Weights of a small mixture-of-experts language model, trained from scratch on English Wikipedia: a variant of Adam for the experts.
Below are experts of layer 2 (counted from 0) of a mixture-of-experts language model. Rows are named router (the router's row for the expert), gate (a neuron's input weights, with its number), up (a neuron's input weights, with its number) and show model dimensions 128-255. Each number is 128 + 24 x the weight over its row's rms, rounded and kept within 0 to 255.
After each expert's rows: "gets" lists some tokens that make up at least twice as much of what it gets as of all text. This comes from a sample of Wikipedia text that the model never trained on. Tokens count by the router's weight.

# expert 167
router [132 143 155 100 164  98 139 142 122 115 133  88 141  68 131 123 127 137 126 121 128 135 137 126 121 151 104 144 113 100 115 159  96 186 141 129 176 154 130 179  93  96  74 139 129  94 128  81 155  99 163 138 116 130 134 109 144 119 112 137 113 149 122 119 112 151 127 137  95 111 143 124 149 167  83 145 139 155 154 170 146 127  93  86 138 110 142 143 128 177 106  85  92 140 153 130 104 143  99 123 102 121 127  93 119 105 146 157 132 155 116 140 110 147 143 113 106 173 150 174 147 142 132 170 173 155 126  77]
gate0 [153 134 175  95 143 119 129 122 148  96 129 119 162 118 174 134 120  95 141 127 130 134 134 127 103 129 136 128  99  85 146 131 150 130 118 110 122 163 133 157 110 126 143 143 143 142 134 140 130 124 130 154 130 133  92 128 156 113 157  73 127 157 136 166 116 205  72  85 104  94 111  78 168 136 138 137 125 129 179 115 101 151 139 123 129 137 134 130  98 137 129 104 137 149 114 154  99 117 102 115 103 123 145 132 110 138 173 101 148 100 115 107 111 156  98 105 155 138 153 171 172 130 126 114 128 117 122 132]
up0 [165 147 149  94 150 127 115 123 116  91 132 102 151 106 174 154 143  79 120 125 130 137 142 145 126 142 128 158  91  83 121 139 164 139 122 125 142 155 131 170 103 114 132 115 113 134 131 125 118 118 133 143 150 126  80 117 147  95 149  82 112 140 135 144 120 194 102  81  84  90 131  93 176 141 124 144 133 141 159 140 102 139 111 108 148 122 125 144 104 147 128 116 139 152 145 155 113 109  97 103 142  99 147 119 126 148 186  97 148 120 107  97 113 176 113 124 144 140 148 154 156 116 114 145 118 144 112 105]
gets: " and", " that", " or", ")", " but", " which"

# expert 206
router [150 133  77  86 126 122 145 116 101 149 110  93 161  76 118 139 106 104 156 153  98 170 179 139 124 128 144 150 114  97 134 144 117 112 144  98 115 129 140 167 107 128 158 116  93 144 137 106  83 178  89 176 167 100 154 158 129 153 118 122  88 135 110 130 179 141 142 185 109 120 127 162 138  85 118 126 139  79 124 142 149 131 116 171 120 129 165 127 109 125 134 188 119 122 102 123 107 139 136 121 168 110 168 164 148 113 161 134 115 133 112 136 115 132 134 149 129 126 150 144 106 127 118 107 138 166 169 144]
gate0 [125 144  98  91 153 103 133 131 121 136 164  92 138 114 156 122 140  77 132 140 168  87 144  62 142 112 149 153 142 133 143 126 155 140 173 125 146 147 126 115 142 119 171  96 106 158 127 129 153 130 106 109 162 108 150 168 134 169  97  52  74  98 113 156 140 125 142 131 144 131 131  90 114 138 184 132 136  89 126 138  93 143 120 148 101 122 121 107 147 166 128 106 105 141 158 129 101 133 144 112 122 148 153 109 121 151 134 150 163 122 149 132 104 126 137 126 147 106 152 129 107 101 145  98 147 171 137 140]
up0 [ 89 153 148 145 108 152 115 156 109 119 158 145  89 119 119 139 105 130 103 149 123 177 107 187 172  85 158 137 125 122 130 154 138 133 110 155  86  97  91 143 113  47  99 134 126 123 165  95 105  62 139 137 136 133 102 143 177 133 157 144 122 137 127 161  96 169 122 119 140 104 106 123 156 156 119 128  85 131 131 148 139 168 125 126 136  96 109 132 126  81 139 131 128  85  89 124 118 105 109 141 114 101 151 125 112 151 159 138  68  84 134 138 110 138 163 122 186 130 137 108 146 150 115 181 140 104 132 133]
gets: "ow", "ock", "own", "ank", " the", " ="

# expert 45
router [115 165 137 122 175 137 154 138 130 134 107 140  86 142 107 136 133 164 180  92 143 142 111 145 131 164 122 116 130 133 133 118 163 156 154 111 120 152 103 138 124 108 135 154  93 145 159 121 102  87 177 131 135 113  71 108 145 112 160 119 108 105 123 181 104 160 144 175  98 163 103 103 108 118 174 105 106 135  94 136 169 120  97 122 105 145 117 136 113 138 111 130 108 127 156 137 160 143 141 110 156 147 128 174 115 125 158  87 134 181 119 162 111 129 173  53 134 118 137 140 103 175 118 145 145 149  61 135]
gate0 [156 114 105 139 139 128 110  75 133  77 143 102 151  89 166  83 156  88 154 116 110  93 135 140  92 154 139 165 116 115 114 128  81 143 130 141 145 162 165 123 111 122 148 103 145 137 137 117 150 108 139 112 103 108 128 142 142 112 133  91  81 139 122 112 133 146 132 106 108 167 116 139 156 112  91 142 146 137 139 100 119 124 118 162 132 141 161  98 160 156  81 167  99 125 128 108 125 118 148 164  92 183 135 134 123 117 111 112  91 125 104 105 106 138 140 115 115 152 136 135  97 138 110 111 113 131 127 127]
up0 [118 153 129 111 135 134 140 127 159 130  85  85 159 136 155 143 127 184 199 101 115 127  67  95  83 152 110 113  95  90 114 180  85 117 151  82 126 120 125 146 142 127 130 108 123 154 126  90 138 135 150 134 147 102 145 142 132 154 173 122 142 102 132 120  83 128 102 110 113 139 143 145 117 143 139 120 153 130 188 118 125 155 115 136 113 162 103 146 149 140 113 161 119 151 180 123 159 142 132  89 104 185 113 121 124 148 112 149 138 142 119 115  93 128 138 112  91 141  76 118 133 137 136 124  94 145 127 139]
gets: " |", "\n", ";", " -", " production", "'s"

# expert 122
router [ 72 158 133 102 150 103 171 147 150 157 101 127 126 120 134 133 142  99  90 112 169 133 142 155 124 122  78 122  94  88 115 149 128 164  84 117 146 134 133 131 105  94 118 125 151 103 157 129 148 138 127 142 129 138 113 112 170 128 129  97  81 136 142 112 108 141 118 134 176 135  90 109 129 181  80 118 119 153 168 190 135 180  93 119 115 176 142 145 120 133 100 117 100  92 123 123 141  93 109 146 155 126 130 136  95 111 131 159 125 113 118 142  91 150 117 152 114 151 118 122 173 115 156 149 119 167 114 117]
gate0 [127 127 149 116 108 125  98 122 182 161 132 137 109 143 125 114  96 136 118 144 142 124 104 114 144 108 119 123 130 158 155 149 182 126 144 196 163  98 105  95 141 124 107  71 182 120 145 126 127  90 123 150 133 152 126 147 123 159 108 130  96 104 115  93 130 137 124 111 162 140 102 147 165 121 128  97 138  77 160 111 117 170 168 128  80 141 173 107 175 111 136 181 109 133  93  89 159  94  98 175 138 145 122 134 113 114 103 180 144 124 102 108 120 128  95 110 132 131 116 135 134  98 154 132 120 140 128 108]
up0 [104 121 110 122 134 133 167 125  83 107 135 131 126 120 121 139 168 140 155 119 139 136 163 128 107 141 136 130 125  93  95 101  74 112 119  79  86 128 138 138 124 116 133 192  65 160 115 131 144 141 116 124 113 154 131 121 137 129 144 152 170 140 147 153 117 113 133 158  99 125 143 120 101 142 123 157 113 130  76 129 123  96 109 125 168  99  97 137 106 153 133 100 156 121 177 140 105 132 169  65 124 111 149 118 144 151 140  90 109 120 165 147 160 106 150 129 132  98 132 124  82 150 115 114  95 108 132 182]
gets: " and", " but", " to", " &", " then", " or"

# expert 101
router [149 135 159 121 135 132 150 125 158 133 150 138 117 106 139 106 114 166 147 134 154  92  88 195 141  85 108  89  82 134 163 138 154 138 124 138 162 112 166 156 157 101 122 129 146 138 132 149 113  96 152 111 144  79 126 137 103 128 135 157 120 130 129 110 149  99  96 136 108  87 114 149 135 141 151 154 140 123 141 130 152 143 158 119 152  87 128 132 101 141 133 186 142 159 141 155 110  78 126 184  85  99 104 123 109 103 139 125 150 132  71 145 139 151 106 108 141 129 118 164 172 117 152 163 187 155  95 114]
gate0 [131 119 111 133 170 114  70 168 138 156  95 135  52 156 128 163  79 124 102 134 157 168 122 121 166 137 130 127 143 148 169 157 175 114 139 142 133 128  71 169  97 133 149 102 131 128 111 122 148 144 154 154 136 113 141 139 129 131  88 132 161  99 111  92 106 107 157 135 126 134 119 150 156 157  65 101 111 140 126 125 151 112 153  91 143 140 125 119 139 118 106 134 130 129 116 137 101 146 113 155 117 102 142 149 115 123 157 162 123 131 116 132 127 151 119 142  91 144 155 152 123 136 136 127 119 140 150  72]
up0 [139 131 102 150 158 150 113 157 118 129  99 113  60 125  97 168  32 144 112 139 121 154 112 123 168 118 102 125 127 154 145 155 155 145 189 148 135 140  83 191 101 138 127 112 113 118 101 128 141 140 161 145 143 126 139 163 124 132  91 146 144  83 133  91 125  92 149 130 109 141 135 125 148 168  96 118 127 116 128 160 120 137 178 106 136 133 152 124 120 110 115 147 146 100  90 141  90 140  85 120 121 101 145 127 131 133 141 151 108  98  82 115 147 145 110 162  90 148 155 183 121 145 111 170 112 140 140  76]
gets: " of", " for", " to", " from", " on", " about"

# expert 190
router [ 89 139 146 157 154 177  99 136 137 144 112 182 117 159 116 164 128 149 135 160 129 123 142  63 164 145  97 159 160 128 116 141  93 142 107  95 107 126 141 102  98 140 161 135 128 167 120 166 129 156 129 104  85  96 149 113 136 168  98 119 121 174 132 180 128 131 143 125 171 141 172 135 103 130 105 152 119  93  86 153  94 133 110 114 202 112 148  72 126 132 142  93 179 166 124  81 145 172 125 144 134 135 129 100 129 129  96 156 114 124 120 117 107 128 100 133 143 135 146 156 153 135 162 138  92 134 133  89]
gate0 [169  98 106 114  80  86 134 174 114 197 135 133 167 120 133 142 125 147 113 161 134 146 135 155 119 102 105 191 138 168 168 108 116  75 137 144 119 132 105  98 125 152  78 125 128 151 117 124 126 133  88 154 133 159 153  94 137 129  94 134 139 125 110 143 125 168 139 144 133 124 114 143 127 127 140 156 147 125 107 135  92 118 109  91 119 122 114 141 118 114  98 132 101 108  73 128 128 142 119 140 144 148 138 150 147 123 103 125 126  70 161 106  76 118 210 111 148 116 142 106 140 108 168 139 119 112 153 107]
up0 [103 146 134 137 147 135 134  75 103 114 120 124 110 131 127  95 127  98 144 107 104 104 122 112 172 157 161  83 115 116 116 147 109 166 100 113 133 109 139 140 127  90 168 144 128 117 109 126 134  76 175  90 125 104 135 134 104 135 119  95 121 119 114 120 148 114 126  91 109 148 183 106 136 125 110 111  75 140 150 119 142 140 133 158 111  97 111 114 140 144 157 138 150 135 196 151 151 115 121  78 132 112 138 102 106 130 136 139 140 188 115 147 154 113  60 125 105 139 105 141 100 166  95 111 145 137 109 134]
gets: " 1", " time", " 5", " 10", " 7", " 8"

# expert 172
router [126 108 105 114 137 113 146  94 135 138 158 129 143 140 108 121 161 100 167 116 139 120 133 126  80 148 130 115 149 108 153  67 134 125  99 107 103 175 128 120 134 120  85 142 100  60 173 154 158 111 119 128 140 153 138 126 165 145 134 134 139 157 144 170 178  97 113 113 115  93 157 141 138  83 126 163 154 122 107 191 112 137  88 150  93 112 156 145 111 112 103  90  91 116 122  81 137 181 159 139 144 162 134 123  97 123 107 143 102  89 129 133 112  99 166 167 152  99 103 129 117 148 163 148 134 124 111 131]
gate0 [171 121 106  94 129 128 175  98  80 138 167 121 132 110 127 152 104 137 130 166 130 152  94 174 157  92  69 118 153  76 128 143 132 102 137  88 160  91 111 134 114 126 105 154 158 117 128 131 100 120 122  87  93 148 143 154 131 159  95 121 172  90 144 133 116 157 116 154 131 147 130 147 163 166 127  99 109 125  95 134 109 149 129 157 122 120 146 126 142 127 138 122 135 108 128 122 115 177 123 115 108 108 167 150 110  92 179  60 117 102 108 119 130 147 136 161 115 200 131 135 127  95 124 135 182 118 122  97]
up0 [ 74 114 127 166 127 127  94 158 160 138 105 139 103 135 153 106 150 124 118  81 119 120 145 108  75 124 188 127 122 171 128 113 112 133 118 152 107 139 129 107 130 133 150  93 107 153 173 128 136 133 123 169 150 100 113 122 110 111 163 144  86 153 123 114 132 103 129  97 121 110 110 126 132  83 114 169 145 114 139 126 149 126 152  93 121 151  96 141  94 127 119 131 120 148 111 147 117  93 113 135 119 141 117 100 157 167  84 211 134 154 131 136 144  96 102 110 151  44 131 134 146 159 121 121  60 141 123 169]
gets: " two", " three", " one", " four", " several", " many"

# expert 99
router [142 156 116 138 157 140 151 138 145 112  84 137 121  99 152 125 167 107 105  96  92 139 158 148 132 101  99 140 119 129 154 158 121 132 123  88 110 143  85 162 155 139 145 140 120 139 130 138 122 110 114 106  72 159 102 153  87 126 141 120 139 136 143 174 115 158 152 144 100  95 101 122 155 105 118 166 144 127 166 121 106 135 154 111 127 147 120  79 182 132 109 148 103 143 175 118  86 108  94 116 135 159  99  95 146 125 121 145 116  92 128 167 146  94  88 125 136 114 156 118 116 133 145 185 136 119 124 155]
gate0 [166 109 131 141 117 120 136 105 150 131 140 111 139 118 141 127 104 154 114 128 118 121 161 120 133 134 111 129 148 142 111 124 129 164 117 161 131 122 167 165 121 123 167 130 161  90 109 150  89 162  87 101 101  88  97 138 163 120 104 125 136 156 107 159 142 119 135 165 115 124 141 156 132 135 126 118 156 108  65 133  96 131 122 157 162 137 162 113 151 110 116 103  91 171 119 115 133 128 151 116 142 124 142 164 105 117 114 122  84 132 109 108 166 143 154 144  91 108 128 111 132 134 110 140 126 100 125  48]
up0 [133 155 156 175 141 154 129 105 114  99 121 112  77 103 107 122 139 130 115 111 100  99 138 149 126 134  93 133 130 143 124 122 122 141 131 154 138 150 137 142 113 163 134 164  90  74 126 158 105  95 139  94  75 123 120 138 154 123 107 125 165 164 161 139 108 129 165 155 120 139 118 132 134 128 129 158 147 114  77 146 104 128 116 127 105 127 159 130  90  74 104 136 128 209 121 124 139  79  97 164  79 109 139 136 184 124 122 116 159  82 163 141 147  89 122 112 116 114 139 146 137 110 141 151  95 161 101 150]
gets: " |", "ik", "olk", "orn", "ampa", "ourn"

# expert 138
router [156  88 129 103 122 151 132 135 167 161 114 115 138 152 113 112 121 141 124 147  90 108 115 110 156 181 131 161 108 174  96 102 123 112 153 117  83 114 135 151 121 148 108 121 171 156  97 125 152  82 107 138 130 149 131 143 170 152 153 149 173 141 135 176 119  87 145 143 115 101 142 161 128 155 128 162 157 112 177 128 158 130 162 138 119 151  90  95 157 130 123  79 123  98 116 148 145 136 126 110 130 142 105 137 131 105  95 122 142 174 148 164 153 136 123 110 107 105 108 102 148 128 141 164 103 121 142 136]
gate0 [131 111 123 130  93  92  80 128 100 146 142 122 118 112 112 158 111 121 155 128 133 126 106 136 109 124 117 128 117 132 131  84  82 125  91 119 126 112 115 143 144 143 127 165 114  82 113  94 120 169 109 101  87 125 135 150 139 143  91 137 135 118 133 148 148 127 143 149 132 133  79 146 151  94 148 151 119  85  83 157 117 155 127 159 108 126 159 172  85 132 158 134 150 146 152 136 104 125 105 150 128 129 177 113 153  85 121 142  96 144 121 167 121 191 151 153 159 102 154 139  80 110 129 138 154 125 110  86]
up0 [116 117 151 122 193 134 172 118 139 122  81  90 113  97 168 145 135 143  94 131 115 116 131 107 118 139 143  80  97 139 110 175 109 122 107  79 176 150  90 145 108 117 137 144 136 172 154 147 124 121 148 166 146 150 129 139 124 145 170 104 103  97  79 111 123 119 137 123 114 155 134  90 135 100 113 167 143  81 105 139 120 113 111 120 126 128 141 133 109 125  97 159 138 108 117 150  89 137 137  97  88 132 182 150 112 114 130  96 144 178 101 122 130 154 120 134 103 123 122 148  84 128 148 125 124 107 104 114]
gets: " F", " B", " E", " G", " S", " N"

# expert 213
router [111 125 134 138 139 167 125 101 158 144 114 151 139 180 141  91 115 117 116 142 148 126 135  98 120 130 119 124 107  83  97 148 142 116 131 114  89  81 145 139 111 112 150 116 126 151 136 175 136  95 129  56  73  95  99 153 152 174 136 132 145 153 143 130 101 123 126 157 147  77 145 110 106 112 122 188  87 105 118 139 116 144  92 152 163  75 136  86 143 140 130 118 117 145  95  77 148 149 152 136 131 132 109  97 136 121 125 152 142 137 139 128 116 175 127 176 153 112 125 117 122 103 113  88  97 111 129 107]
gate0 [131 115 120  83 118 122 151  92 127 105 130 152 140 137 178 149 101  94 134 145  61 115 116 114 133 124 131 146 128 132 133 141 145  90 138 138 104 160 149 131 141 167  62  88 118 135 111 119 117 120 117 114 115 161 180 121 191 124 129 131  86 111  86 113 150 137 149 139 113  94 139 123 149 113 178 161 135 134 162 126 138 130 134 180 136 102 106 120 152 165 101 130 150 139 120 123 122 122 155 113 123 108 144 120 154 117 125  95 112 134 184  90 138 103 154 147 147 132 151 112  94 106 112 122 137 131 109 110]
up0 [140 129 103 106 147 123 152  86 141  99 104 149 137 130 164 133  92 131 145 162  71 106 141 139 123 124 175 123 139 140 137 162 136 109 155 137 105 172 167 134 159 143  70  74 101 149 132 110 150 133 142 149 109 191 141 124 161  85  92  98  99 102  60 141 132 124 118 135 118 121 140 127 161 100 160 178 132 120 154 127 140 146 121 189 142 114 130 154 162 161  89 114 119 165 139 138 138 141 146 104 115 152 144 100 157 108 115 117 102 110 136 100 157 125 166 139 156 133 157  91 134 111 131 141 118 113 127 119]
gets: " 2", " 3", "2", " 4", " 1", "3"

# expert 217
router [105 155 143 166 154 118  97 110 130 138  90 130 111 101 128 104  93 102 108 111 132 145 119 128 132 103 127 119 128 152 131 139 120  89  90 109 116 164  92  83 136 132 131  95 142 176 138 112 154 148  88 150 134 153 141 124 138 159  81 113  98 110 126  87 157 138 123  96 143 152  94 147 145  92 132 163 151 195 135 122 125 144 101 120 177 129 141 123 120 142 130 125 140 123 134 120 105 112 189 158 149 162 114 136 168 154 173 107 133 152 111 145 164 114 146 101 161  86 119  85 104 175 164 147 138 113 113 138]
gate0 [117  82 130 179 134  48  89 166 136 143 150 121 149 124 144 125 130 119 123 163 156 144 101 135 135 182 156 134 113 142  98 105 135 151  93 124 101  96  91 120 143 106 126 136 183 118 132  95 113 111 123 131 158 158 134  99 147 110 121 109 118 110 125 139 151 149 129 114 125 122 114 120  86 129 108  93 137 168  84 113 141 122 112 129 118 107 110 136 118 168 120  89 138 149 148  95  94 168 154 147  78 167 118 136 103 153 145 112 123 116 130 126 140 146 146 128 134 105 120 188 127 154 124 124 144 110 145 109]
up0 [106 108 144 168 129  99 141 133 127  68 177  86 116 167 127 116  89  96  88 133 147 108 185 117 139  65 114 125 128 125 132  78  87 139 116 144 100 121 170  63 138 199 124 104 114 150 132 116 132 116 141 172 108 129 138 130 127 123 110 129  98 145 178 116 135 148 110 111 139 122 117 144 143  88 116 130 142 123 123 127 143 124 106 142 149 181 140 133 128 128 145  98 143 134 144  73 115 141 147 158 114 133 165 122 102 106 112 120 124 102 142 123 129 112 123 135 122  91 144 161 125 102 139 136 151 149 111 144]
gets: "as", "ical", "an", "us", "os", "is"

# expert 86
router [148 143 149 114 156 112 131 161 127 124 149 107 122 122  98 108 113 129 169  69 166 192 118 137 155  79  99 151 123 140 158 121 149 132 110 155 122 159 143 116 140 152 109 155  96 160 155 146 104  98 145 121 164 109  99 138 132 116 138 139  97 189 109 129 134 165  90 141 161  98 123 142  92  90 114 117 155 110 172 105 114 112 133 139 107 143 171 138  96 172 100 132 165 171 126 174 134 146 161  82 146 138  85 116 170 131 151  86 146 134 129 163 127 108 138 127 133 107 135 109 148 165 133 126 129 147 131 105]
gate0 [136 129 137 146 133 122 137 124 104  91 144 128 107 110 122 144 135  95 132 107 131 160 159 107  86 136 144 132  92 172 140 132 124 152 128  97 118 148 180 100 133 130 135 120  81  84 140 147 121 130 129 123  86 120 112 155 109 185  85 153  94 142 133 134 108 168 105 120 155 121  67 151 131 102 152 141 145  89 136 121  98 133 144 152 129 148 144 126 128  97 141 121  97 152 113 132 153 153 133 120 129 130 121 182 131 113 121 135 142 115 152 158 119 115 136 119 133 130 125 136 148 140 116 132 113 131 105 131]
up0 [105 132 105 106 140 138 116 134 130 174 122 128 144 135 139 138 113 110 119 173 104 114 123 146 135 109 115 151 184 100 118 135 120  98 116 155 125 101  98  90 107 108 122 150 158 189 122 113 126 139 124 106 156 142 154 131 110  79 170 157 169  98 157 118 180 111 149 151 122 128 149 105 147 146 107 108  88 120 107 148 166 124  91  95 118 109 110  98 131 123 155 129 107  76 135 124  87 115 112 137 108 115 158 101 130 131 122 123 130 118 126  92 132 132  98 143 132 119 122 130 103 128 143  96 166 109 158 119]
gets: " of", " (", " the", " at", " for", " all"

# expert 129
router [ 92 131 151  93  94 111 133 150 141 130 122 123 165 128 130 146 124 107 170 147 108 131 135 138 120 105 145 161 133 158 122 155 138 104 117  92 135 140 141  93 117 115 155 134 102 148 136 116 141 124 130 117 142 121 129 107 164 133 122 184 123 128  62 137 125  97 145 151 140 111 128 115 121  97 136 157 164 101 139 136 117  66 101 145 124 137 137 153 149 172  81 125 121 127 144 141 160 136 155  96 137 109 128 117 131 121  84 183 152 111 153 125 107 144 154 128 105 120 155  75 139 110 138 139  92  88 122  97]
gate0 [122 132 126 117 101 150 128 107 141  84 114 130 141 190 109  84 121 109 145  82 160  99 103 175 104 133 134 119 121 151 146 137 129 105 104 121 102 115 139 144 147 128 105  92 180 107 145 124 141 121 123 117 122 116 111 159 130 147 113 118  86 143  48 154 127 179 134 136 105 104  87 106 130 109 135 135 123 137 139 145 182 112  78 145 120  96 157  90 124 164 119 139 121 122  98 127 142 119 122 118 124 206 173 106  83 142 132 142 128 126 135 129 157  98 125 135  84 134 128 104 102 132 132 119 108  93  85 138]
up0 [142 105 109 132 153 117 169 122  84 152 121 156 105 149 162 170 129 139 127 170 114 106 170 100 143  95 132 137 125 158 131 125 140 154 158 174 158 169  98 160 110  97 165 154  80  89 140 138 162 140 139 163 121 158 120 140 137 137 146 142 146 125 138 143 171 109 131  90 136 142 126 120 129 198 142 113 143 101 121 113  92 115 156 151 106 178 128 135 119  74 123 146 137 163 121 134 119 127 137 121 118  56 136 144 144 119 147 154 137 141 129 130  96 134 142 155 154 125 142 171 136 119 156 178 149 119 129 119]
gets: " 6", " with", " which", " 7", " its", " 4"

# expert 137
router [100 121 118 107 162 141 143 115 149 148 121 159 137 127 153  90 132 141 113 141 118  87 102 125 146 126  91 102 132 139 138  73 110 101 145 171 119 126 126  86 140 151 161 116 153 170 127 157 129 147 113 164 112 144 120 116 153 114 149  99 151 121 114 102 126 171  75 140 155  96 157 122 113 155  88  98 135 129 125 117 145 119 146 114  86 143 142 119 149 103 152 137 119 111 111 142 151 121  79 102  90 153 100 123 145 101 112 143 136 103 137 111 172 102 125 139 174 128 132 155 117 124 137 116 169 118  97 132]
gate0 [118 120 117 111 136 152 113 142 126 111 160  70 118 142 135 126 130 115 109  93 137 150 129 141 126 139  98  81 135 144 120 145  79 124 119 119  90 149 165 137 112 109 125 153 130  93 137 140 130 107 115 124 113 143 123 141 124 145  69  96 135 109 149 113  93 167 128 120 122 138 103 170  99 123 116 141 158 139 103 119  80 122 153 112 124 114 157 105  89 112 116 103 125 131 123  79 109 116  82 142 149 134 154 163 133 117 109 126 138  83 134 112 165 121  61 112 167 110 125 155 122 148 116 138 113 113 125 170]
up0 [113 130  91 130 142 147 126 140 132  94 137 118 111 159 130 118 132 115 117 112 133 149 116 113 134 126  97  88 133 121 165 138 107 109 148 130 110 169 158 104 102 140  96 138 124 111 122 139 140 119 128 120  71 160 133 142 131 132  73 119 147 127 117 113 114 166 132 150 130 120 114 166 104 131 116 146 169  87  70 107 114  97 108 107 137 137 139 112  98 112 115 107 104 156 118  88 125 100  98 136 120 147 137 168 132  92  96 136 151  88 150 128 172 112 110 119 128 111 158 143 144 141 142 138 123 102 121 160]
gets: " S", " D", "S", " L", " N", " H"

# expert 153
router [ 82 139 156 174 131 114 155 165 138 116 141 146 142 147 120 126 110 100 128 144 171  78 183  73 142 126 142 155  89 131 145  73 128  87  88 112 115 143 136  98 160 145 132 159 110 152 156 148 114 154 155 152 127 105 108 111 141 149 147 108  79 124 163 148 164 139  98 136 139  88 112 112 127  71 159 138 138 114 134 126 146  88 166 152 132 156 156  88 121 110 151 110 127 132 141 117  99 155 137 149 115 124 112 135 117 154 102 130 149 141  93 156 106 118 134 148 150 110 145 141 165 118 122 167  89 130 139 150]
gate0 [ 97 123 170 127  92 147  89 136 143 121 180 128 122 102 146 176  87 103 135 100  91 134 130 119 139 127 131  91 154 112 114  95 130 113 111 124 135 109 108 107 106 144 110 122 115 118  90 115 115 145 124 122 107 122 130 118 159 121  90 126  96 150 117 137 117 109 107 141 166 112 164 117 104 112 124 127 115  87 127 108 126 127 121 126 137 144 184 127 112 136 138 135 113 122 105 133 122 133 116 139 140 154  85  87 102 105 104 140  89 134 162 170 121  94 111 113 107 197  98  83 163 121 136 163 114 177  76 158]
up0 [111 119 164 157 125 135 111 126 159 124 160 141 101 120 138 156  83 111 121 110 138 184 126 124 150 126 119 100 141 124 132 111 106 121 116 123 150  90 108 136 114 126  99 107 102 137 116 140 124 168 105 143 127  97 158 150 138 128 135 136 114 164 142 132  71 138 118 166 151  69 143 106  80 114 145 115 100  85 173 115 121 142 110 104 110 166 153 127 107 140 155 133 112 105 105 148 121 125 144 186 129 147  92 107 138 154 103 139 118 150 128 166 115  97  76 146  97 178 111  95 166 121 122 114 120 193  76 167]
gets: " two", " first", "ip", " one", " 12", "k"

# expert 216
router [153 155 121 150 118 192 139 123 114 144 142 121 160 131 143 119 109 128 129 119 108 128 117 129 119 124 128 115  99 126 118 149 120 100 122  98 160 119 109 146 107 154 102 163 142 185 113 127 167 103 136 157 122 128 128  84 135 136  98 161 153 173 108 140 124 124  92 133 155 118 118 110 117 145 153 133 127 186 112 115 148  99 120 134 146  89  99  95 116 132 124 132 126 111 133 128  92 124 105  99 170 133 102 137 134 168 122 111 150 122 161  99 154 169 116 181  97 150 192 130  85 101 154 122  86 113  74 125]
gate0 [106 129 133 134 102 136 126 151 135 149 176 145 129  93 144 122 120  84 121 121 164 110 171 108  93 129 102 134 128 108 116 122 136 107 109  93 140 180 146 104 122 129 146 131 139 160 119  90 119 129 118 141 103 113 113 118 120 136 126 126 137 206 181 179 132  87 131 119 136 116 141 137 108  27  76 123 129 151 111 148 121 114 129 104 148 133 159  80 143 152 139 101 103 127 137  81 109 132 119 153 159 166 143 145  97 135 162 120 123 115 105 123 155 128 137 130 147 119 125 123 109 165 153 116 146 128 123 145]
up0 [162 101 105  84 115 112 108 119  76  74  89 110 108 176 164 121 132 143 131 148  78 130  99 130 153 122 166 138 138 131 133 167 116 145 164 142 125  62 118 151 152 140 122 153 127  91 143 140 137 102 111  89 127 173 168 155 119 117 118 134 125  79  88  90 113 132 153 143 119 132 113 130 157 179 163 155 122  92 139 135 133 160 135 172 122 124 118 143 151 146 131 149 139 134 120 174 155 137 157  93  98 130 154 166 137 113  95 125 134 157 143 134 110 155 142 121 136 103 139 109 136 112 120 140 113 122 149 117]
gets: "i", " |", "is", "ph", "iation", " been"

# expert 171
router [128 125 130 123 163 141 169 168 151 118 125  95 107 111 106 125 120 107 134 168 157 108 106 169 136  83 118 121 118 145 159 124 153 122 112 102 126 153 145 131 138 139 121 144 140 140 141 108 138 115 106 130 146 111 129 112 163 119 122 118 115 150 145 113 144 123 117  93 133 119 148 151 102 145 104 169 138 136 131  95 190 144 141 149 154 117 111 134  96 186 119  74 150 162 131 163  95 143 164 161 150 120 109 113 135 144 141  93  86 105 117 127 103 166 133  68 181 110 152 135 149 131 110 123 163 163 141  86]
gate0 [137 102 135 169 130 119 117 149 151 123 123 114  91 140 140 126  42 137 121 148 132 100  99 114 132  99 127 165  80 168 139  99 129 107 125 134 139 134 109 158 113 129 119  84 129 110 141 128 105 135  98 183 163 135 107 110 123 124 116  96 159  93  78 112 113 133 143 110 144 119 172 135 116 133 115 176 126 137 104 143 144 153 126 141 140 187 172 140 121 138 121 101 152 138 112 141 120 109 173 180 158 135 130 119 132 171 140 109  84 115 167  94 121  91 120 132 147 109 103 142 127 108  83 116  97 149 145  76]
up0 [187 132 137 114  90 159 155 113 107 126 155 129 149 119 125 103 159 130 141  99 142 146 126 181 105 128 122 135 134 127 135 151 116 173 140  94 158 120 113 122 120 145 165 128 110 129 128 196 115 125 135 129 124 130 135 144 153 150 156 142 156 116 112 138 132 102  70 116 110 151 112 103 101 153 131 152 137  97 125 148 143 101 122 143 135 135 140 149 113 120 137 158 135 150 140 118 130 130 106  97  65 113 118 137 143  98 120 131 167 130 141 135 164 124 153 113  90 144 131  83 114  97 165 123 159 127  88 130]
gets: " of", " in", " on", " the", " at", " for"